Experts of a small language model: 2 picks a token.
Below are experts of layer 3 (counted from 0) of a mixture-of-experts language model. Rows are named gate (a neuron's input weights, with its number), up (a neuron's input weights, with its number), down (a neuron's output weights, with its number) and show model dimensions 64-127. Each number is 50 + 15 x the weight over its row's rms, rounded and kept within 0 to 99.
Before each expert's rows: "mostly gets" lists some tokens that are sent to it at least half of the time. This comes from a sample of Wikipedia text that the model never trained on.

# expert 14
mostly gets: "\n", " |\n", ".\n\n", "\n\n", "==", ")\n"
gate0:56 50 55 43 59 49 44 47 55 37 65 37 42 69 59 48 41 36 44 43 30 59 12 33 59 38 51 40 69 72 49 51 68 41 85 27 48 37 53 77 43 61 27 59 63 39 44 62 66 75 32 36 47 48 40 48 52 54 17 22 73 54 69 42
up0:45 34 54 41 43 36 60 60 89 40 77 70 45 42 42 50 46 49 47 57 57 57 49 72 44 64 30 57 58 69 58 60 64 65 57 53 70 55 48 38 67 47 55 51 72 66 34 20 46 59 34 43 64 36 38 45 43 55 72 62 46 40 26 73
down0:61 51 31 21 56 35 36 51 30 53 54 73 52 36 42 42 31 75 53 26 55 51 49 49 68 33 50 33 44 68 63 44 57 44 54 55 18 35 43 46 38 56 65 33 40 38 35 46 63 18 48 39 43 77 62 43 37 59 57 72 38 72 18 65

# expert 7
mostly gets: " Army", "X", " Germany", " France", " Hall", "AR"
gate0:30 19 43 66 59 49 65 51 48 79 55 29 49 34 37 52 24 52 59 46 56 41 49 39 76 41 60 32 45 62 55 70 44 44 61 67 79 53 16 46 29 58 69 50 62 52 43 45 39 51 26 52 44 57 68 73 18 27 63 43 56 77 51 71
up0:69 77 42 75 42 79 61 31 36 52 26 35 28 41 29 25 92 55 57 41 47 74 74 38 66 43 49 51 53 71 33 58 26 50 63 56 50 60 54 45 44 63 40 74 46 78 53 59 37 30 75 48 38 59 35 80 70 52 45 45 48 43 43 36
down0:29 61 59 44 52 47 55 44 61 65 56 57 69 52 35 81 51 59 49 54 58 51 59 46 50 37 61 43 41 59 75 52 55 22 58 55 74 16 45 75 59 59 40 45 43 29 39 47 39 65 35 69 35 72 34 52 25 65 56 51 51 38 32 82

# expert 15
mostly gets: "az", "aj", "ke", "ou", "amb", "uz"
gate0:65 51 71 42 34 50 50 61 50 33 43 64 53 50 86 37 58 65 69 55 26 82 53 36 49 41 34 68 71 40 39 23 50 48 56 38 59 53 79 57 50 47 14 24 65 31 68 41 65 29 37 36 52 40 50 59 61 61 42 39 53 21 59 55
up0:69 85 60 51 40 64 50 23 52 46 62 46 39 67 75 48 55 49 47 69 82 44 70 35 72 66 60 70 40 44 57 39 41 79 59 40 40 33 55 43 50 40 20 31 69 22 43 57 54 60 44 29 51 31 35 54 67 46 61 54 81 52 25 55
down0:29 44 51 71 48 56 69 55 52 36 45 38 67 33 51 42 20 51 45 67 58 60 52 45 63 58 67 48 67 53 47 47 74 72 29 78 88 39 65 45 60 66 42 58 21 59 57 33 75 47 60 62 76 47 63 48 40 32 53 42 34 53 56 70

# expert 12
mostly gets: "ić", ");", "ović", "sson", " City", "'\n"
gate0:54 37 57 58 74 58 60 55 49 60 45 56 53 42 49 24 73 62 13 37 39 55 37 51 59 34 34 54 69 39 60 37 40 77 37 52 48 69 51 60 20 62 50 50 64 48 42 42 74 48 67 30 70 64 50 18 69 50 24 71 61 36 56 47
up0:65 31 66 24 42 54 68 48 42 52 44 41 17 51 40 42 38 73 48 08 53 53 45 46 57 46 45 39 77 43 58 60 67 70 23 27 38 73 28 55 66 42 44 37 46 59 45 40 43 58 63 49 72 54 35 53 41 41 50 50 20 30 48 33
down0:55 61 73 40 40 45 56 59 35 76 00 68 49 55 84 42 41 32 24 63 58 69 51 51 40 54 32 40 49 65 45 67 35 47 27 62 41 64 64 56 65 51 45 56 46 19 68 43 41 36 52 54 76 35 62 89 83 62 32 58 55 36 66 62

# expert 3
mostly gets: "In", " /", " In", "On", " On", " on"
gate22:58 41 45 52 63 55 61 50 46 57 29 31 64 42 54 58 47 52 76 50 95 41 40 62 24 67 37 58 47 59 32 57 54 47 35 60 40 44 25 39 28 62 51 48 41 32 53 76 56 50 73 35 39 56 71 45 27 39 93 53 52 30 63 49
up22:66 47 49 64 39 38 40 47 57 19 60 75 62 35 67 25 40 45 56 66 51 53 41 52 31 44 77 38 56 31 61 73 51 42 35 63 60 57 50 46 41 50 41 65 39 33 49 49 43 32 37 82 12 35 30 60 42 47 44 83 71 99 40 45
down22:59 57 38 69 40 39 55 62 24 52 54 42 58 57 40 35 56 24 55 78 78 46 30 70 61 89 37 45 40 52 48 54 58 40 48 95 42 10 37 63 22 55 51 49 45 52 14 44 49 70 49 51 43 52 26 42 41 74 32 76 53 60 49 57

# expert 8
mostly gets: " over", " used", " not", " made", " all", " up"
gate0:46 46 45 44 55 45 53 50 46 75 60 43 46 51 43 63 42 69 60 63 38 83 69 22 50 66 62 51 60 39 67 41 43 52 47 28 58 57 54 38 45 32 62 34 54 67 60 40 28 62 37 35 66 29 57 39 59 46 63 64 58 74 41 43
up0:35 55 83 56 50 57 49 79 56 62 32 84 40 33 31 53 32 46 70 44 50 35 35 50 52 41 51 53 56 25 29 42 46 27 46 41 50 35 55 41 55 95 49 71 54 32 42 34 52 74 71 69 42 80 83 46 37 73 26 46 25 40 66 40
down0:56 47 41 52 68 28 55 31 54 56 18 34 66 37 47 21 60 47 56 39 69 83 62 83 44 60 35 66 60 34 51 41 63 42 49 57 38 48 70 26 65 39 52 29 39 71 68 38 46 42 65 42 43 35 58 41 39 64 53 57 54 69 49 56

# expert 13
mostly gets: " first", ",", " than", "°N", " brother", " another"
gate0:50 49 74 53 53 16 40 52 37 31 71 46 67 58 41 86 46 36 37 58 54 35 48 76 46 59 60 53 67 17 42 80 35 43 46 72 18 52 65 53 28 24 79 51 54 34 38 60 51 48 63 57 56 41 34 38 54 09 63 35 54 55 27 66
up0:56 63 21 69 48 61 52 51 01 65 40 53 66 41 70 34 55 53 95 48 60 45 72 23 46 56 58 42 37 63 63 68 50 68 54 71 59 41 18 45 77 33 18 69 34 49 43 36 33 36 64 46 24 44 54 46 50 63 37 53 65 53 44 16
down0:54 52 33 48 46 69 54 75 48 76 36 37 49 48 59 50 35 62 66 73 47 79 62 27 81 68 69 51 38 60 52 56 65 35 71 45 49 64 69 67 58 74 63 16 59 49 48 42 47 47 58 60 95 43 44 25 36 53 43 45 37 34 81 49

# expert 11
mostly gets: " New", " El", " La", " San", " Tom", " Red"
gate0:50 40 47 45 19 58 22 74 62 16 59 54 17 40 64 60 74 38 46 52 20 58 63 45 51 68 44 65 73 29 32 72 69 39 36 37 26 64 74 53 43 45 41 49 24 71 36 51 42 33 64 49 72 62 51 39 39 33 73 50 60 40 65 52
up0:30 37 65 39 68 84 45 53 56 38 56 53 75 52 52 54 48 53 74 89 00 52 51 50 15 67 21 61 45 52 36 60 45 30 49 23 42 61 36 42 46 36 42 52 41 38 54 75 25 45 88 35 27 54 63 52 49 39 85 43 43 71 30 42
down0:48 43 58 47 46 76 36 59 57 43 79 28 28 34 45 60 26 70 39 47 91 45 22 50 63 36 47 74 48 62 35 45 70 64 38 47 57 42 53 28 70 71 66 52 72 26 56 37 47 55 57 33 71 54 50 56 69 76 47 47 48 39 47 44

# expert 9
mostly gets: "ical", " This", "40", "00", " this", " final"
gate0:75 50 33 89 47 42 36 66 57 57 42 50 77 68 50 47 63 61 46 67 49 61 41 62 47 43 64 35 72 67 50 71 36 60 22 64 34 51 46 31 33 26 64 56 60 52 38 76 69 56 50 41 54 27 50 36 39 62 47 01 22 51 52 39
up0:38 25 63 35 31 43 38 59 39 06 41 46 48 47 52 66 72 87 36 55 55 56 66 38 47 67 47 63 54 19 33 54 65 39 46 32 57 48 65 49 34 50 45 51 50 30 45 51 34 35 61 74 35 59 57 75 41 39 56 63 82 46 67 50
down0:47 79 51 39 39 22 48 37 48 14 47 59 64 54 23 43 65 36 47 71 47 73 46 38 75 49 59 65 49 56 75 31 62 32 28 69 48 35 55 62 58 46 62 36 46 33 68 31 55 31 39 21 61 56 48 39 61 38 69 43 45 36 45 52

# expert 6
mostly gets: "ations", "ions", " area", "ics", "ities", " century"
gate0:55 35 44 26 55 42 44 49 54 31 52 49 63 62 50 48 26 59 45 44 48 37 44 55 44 64 54 02 67 51 93 40 49 47 52 68 64 47 39 51 54 43 48 49 38 00 66 39 47 48 54 73 76 32 59 76 23 50 26 29 24 22 41 33
up0:67 56 52 46 42 45 56 16 69 30 38 22 59 46 51 43 77 59 62 64 43 64 39 77 53 52 49 39 47 55 56 44 50 50 50 47 52 35 63 43 43 17 46 41 43 48 52 37 31 44 46 47 46 50 76 62 82 60 40 46 55 56 49 46
down0:48 41 54 57 34 41 74 30 51 65 54 67 50 57 69 51 72 34 47 47 42 39 56 37 69 48 42 62 30 60 52 39 23 14 56 23 41 55 59 36 50 53 62 61 64 48 59 63 52 26 49 32 43 51 42 54 58 67 76 51 34 64 48 34

# expert 10
mostly gets: " had", " were", " are", " been", " have", " has"
gate0:68 48 42 34 55 51 22 71 66 41 32 37 56 58 65 54 50 24 26 42 45 40 38 53 55 28 66 45 49 70 62 38 68 40 52 55 44 28 35 23 34 26 63 55 65 72 55 35 30 43 32 24 52 25 31 61 53 36 35 70 53 33 57 73
up0:45 36 36 71 31 51 39 44 52 63 21 40 63 27 54 48 40 30 44 62 70 60 35 43 62 59 48 65 48 29 55 61 34 62 49 63 35 44 66 29 53 82 48 58 50 28 52 50 66 46 20 46 61 48 52 32 41 71 73 22 63 64 61 17
down0:26 61 51 30 40 73 27 50 45 44 60 61 63 45 33 46 50 54 54 64 90 54 82 63 59 61 80 30 46 57 44 69 20 48 61 64 45 40 61 54 31 57 75 71 54 33 30 41 50 54 64 49 47 35 71 44 38 30 67 76 43 48 36 41

# expert 2
mostly gets: " (", " \"", " under", "(", "_{", "′"
gate22:56 34 56 47 45 65 42 38 36 24 47 56 50 61 57 26 29 56 38 70 46 75 43 64 62 80 33 20 27 33 47 31 55 46 43 39 22 47 64 40 29 44 39 23 48 33 30 57 57 67 61 47 53 37 53 40 64 50 48 72 46 69 22 35
up22:28 46 65 53 53 63 59 77 42 56 75 66 37 60 67 64 47 52 54 44 31 32 46 59 81 38 60 19 60 41 72 36 56 20 42 44 53 48 49 49 47 28 69 21 54 71 61 42 45 62 15 47 35 28 52 54 24 42 39 65 43 47 60 55
down22:54 52 55 36 65 48 33 36 41 17 44 34 54 40 55 47 46 35 52 59 54 39 40 56 52 47 58 55 60 48 40 47 34 58 40 48 67 38 48 49 47 26 59 67 24 12 66 55 48 59 46 40 84 59 58 48 43 72 49 47 46 42 39 19

# expert 4
mostly gets: "%", "′", " −", " km", " ft", "°"
gate33:69 64 39 46 80 31 43 58 67 52 27 55 45 46 55 56 49 26 46 74 25 54 51 51 60 60 68 51 48 43 42 45 71 61 46 56 51 51 53 31 50 62 56 44 74 45 39 52 58 51 53 38 43 65 54 38 42 47 32 81 77 48 70 54
up33:54 61 46 41 38 58 61 60 44 55 29 40 42 55 51 47 32 52 61 47 63 58 48 70 55 70 74 60 49 60 48 71 41 43 62 49 63 74 35 36 53 50 79 78 34 60 39 39 34 50 35 53 58 61 22 97 58 66 54 34 35 52 55 69
down33:55 64 93 56 33 61 64 65 50 42 57 51 61 65 68 43 69 54 54 60 47 41 36 53 54 73 51 37 24 65 49 45 41 36 53 50 52 71 44 30 32 64 62 33 57 55 53 49 47 41 75 46 34 43 35 59 42 69 51 49 22 53 51 63

# expert 5
mostly gets: " r", " f", " N", " U", " The", " the"
gate22:79 31 37 38 49 40 72 53 46 73 38 51 96 46 55 57 63 29 55 53 49 51 46 25 42 31 56 66 49 43 70 52 39 42 52 92 42 90 59 61 59 47 62 75 72 62 57 84 31 50 55 55 34 52 55 49 55 60 48 49 59 52 44 56
up22:22 42 69 53 46 29 31 55 60 53 45 68 26 35 95 59 40 53 43 59 49 45 67 65 61 53 48 62 57 46 31 52 76 45 44 56 69 14 39 41 57 43 56 24 47 34 46 45 79 48 64 42 59 38 64 38 43 64 40 50 38 22 62 30
down22:37 46 55 40 55 22 54 40 51 29 37 75 12 31 40 48 30 44 51 60 38 80 42 49 43 54 30 52 50 48 58 40 68 45 53 34 61 54 80 39 30 33 54 55 55 51 38 69 71 44 49 41 70 20 57 52 55 22 56 48 42 32 48 35

# expert 1
mostly gets: " c", " f", " d", " p", " r", " s"
gate0:44 55 61 61 39 62 51 41 59 64 43 69 40 23 55 47 64 28 36 38 49 21 56 26 42 71 50 77 47 38 60 62 58 52 51 63 62 46 40 35 64 47 48 63 50 52 49 53 39 22 67 43 69 37 43 27 43 36 66 56 46 39 27 47
up0:56 49 43 34 92 37 69 54 54 28 39 42 70 46 52 59 45 74 47 52 28 37 38 39 44 27 45 40 40 51 67 66 69 48 58 70 44 29 59 83 61 48 53 38 66 54 49 54 48 51 55 52 52 46 24 70 56 41 55 37 53 56 27 57
down0:57 44 43 61 46 60 44 42 54 42 44 43 61 43 39 66 38 49 47 63 45 47 57 27 34 43 56 57 52 37 43 68 60 49 57 45 44 26 47 52 45 57 48 44 49 68 62 55 71 54 43 78 58 30 13 47 59 53 43 42 41 51 46 80

# expert 0
mostly gets: " his", "The", " which", " that", " their", " it"
gate0:39 59 57 35 62 64 74 32 54 52 42 50 48 56 57 49 58 50 68 73 42 77 39 39 75 70 47 47 57 65 19 50 43 12 43 62 37 30 32 16 38 54 32 30 43 57 49 52 42 28 45 38 35 41 29 52 62 25 44 57 62 68 56 21
up0:69 67 48 26 50 55 42 54 70 65 40 61 63 61 55 59 36 53 24 28 30 34 54 41 65 32 59 67 45 25 47 48 70 35 25 72 72 40 31 41 49 63 42 62 55 44 41 30 65 46 52 56 33 27 55 56 28 54 52 42 42 68 59 36
down0:10 54 61 65 32 54 64 33 25 74 48 40 42 71 42 16 82 35 47 57 51 39 63 78 47 28 45 61 52 45 49 29 53 61 22 30 46 22 81 72 65 59 48 54 39 43 26 51 56 46 68 35 49 57 42 53 58 46 64 49 31 50 57 49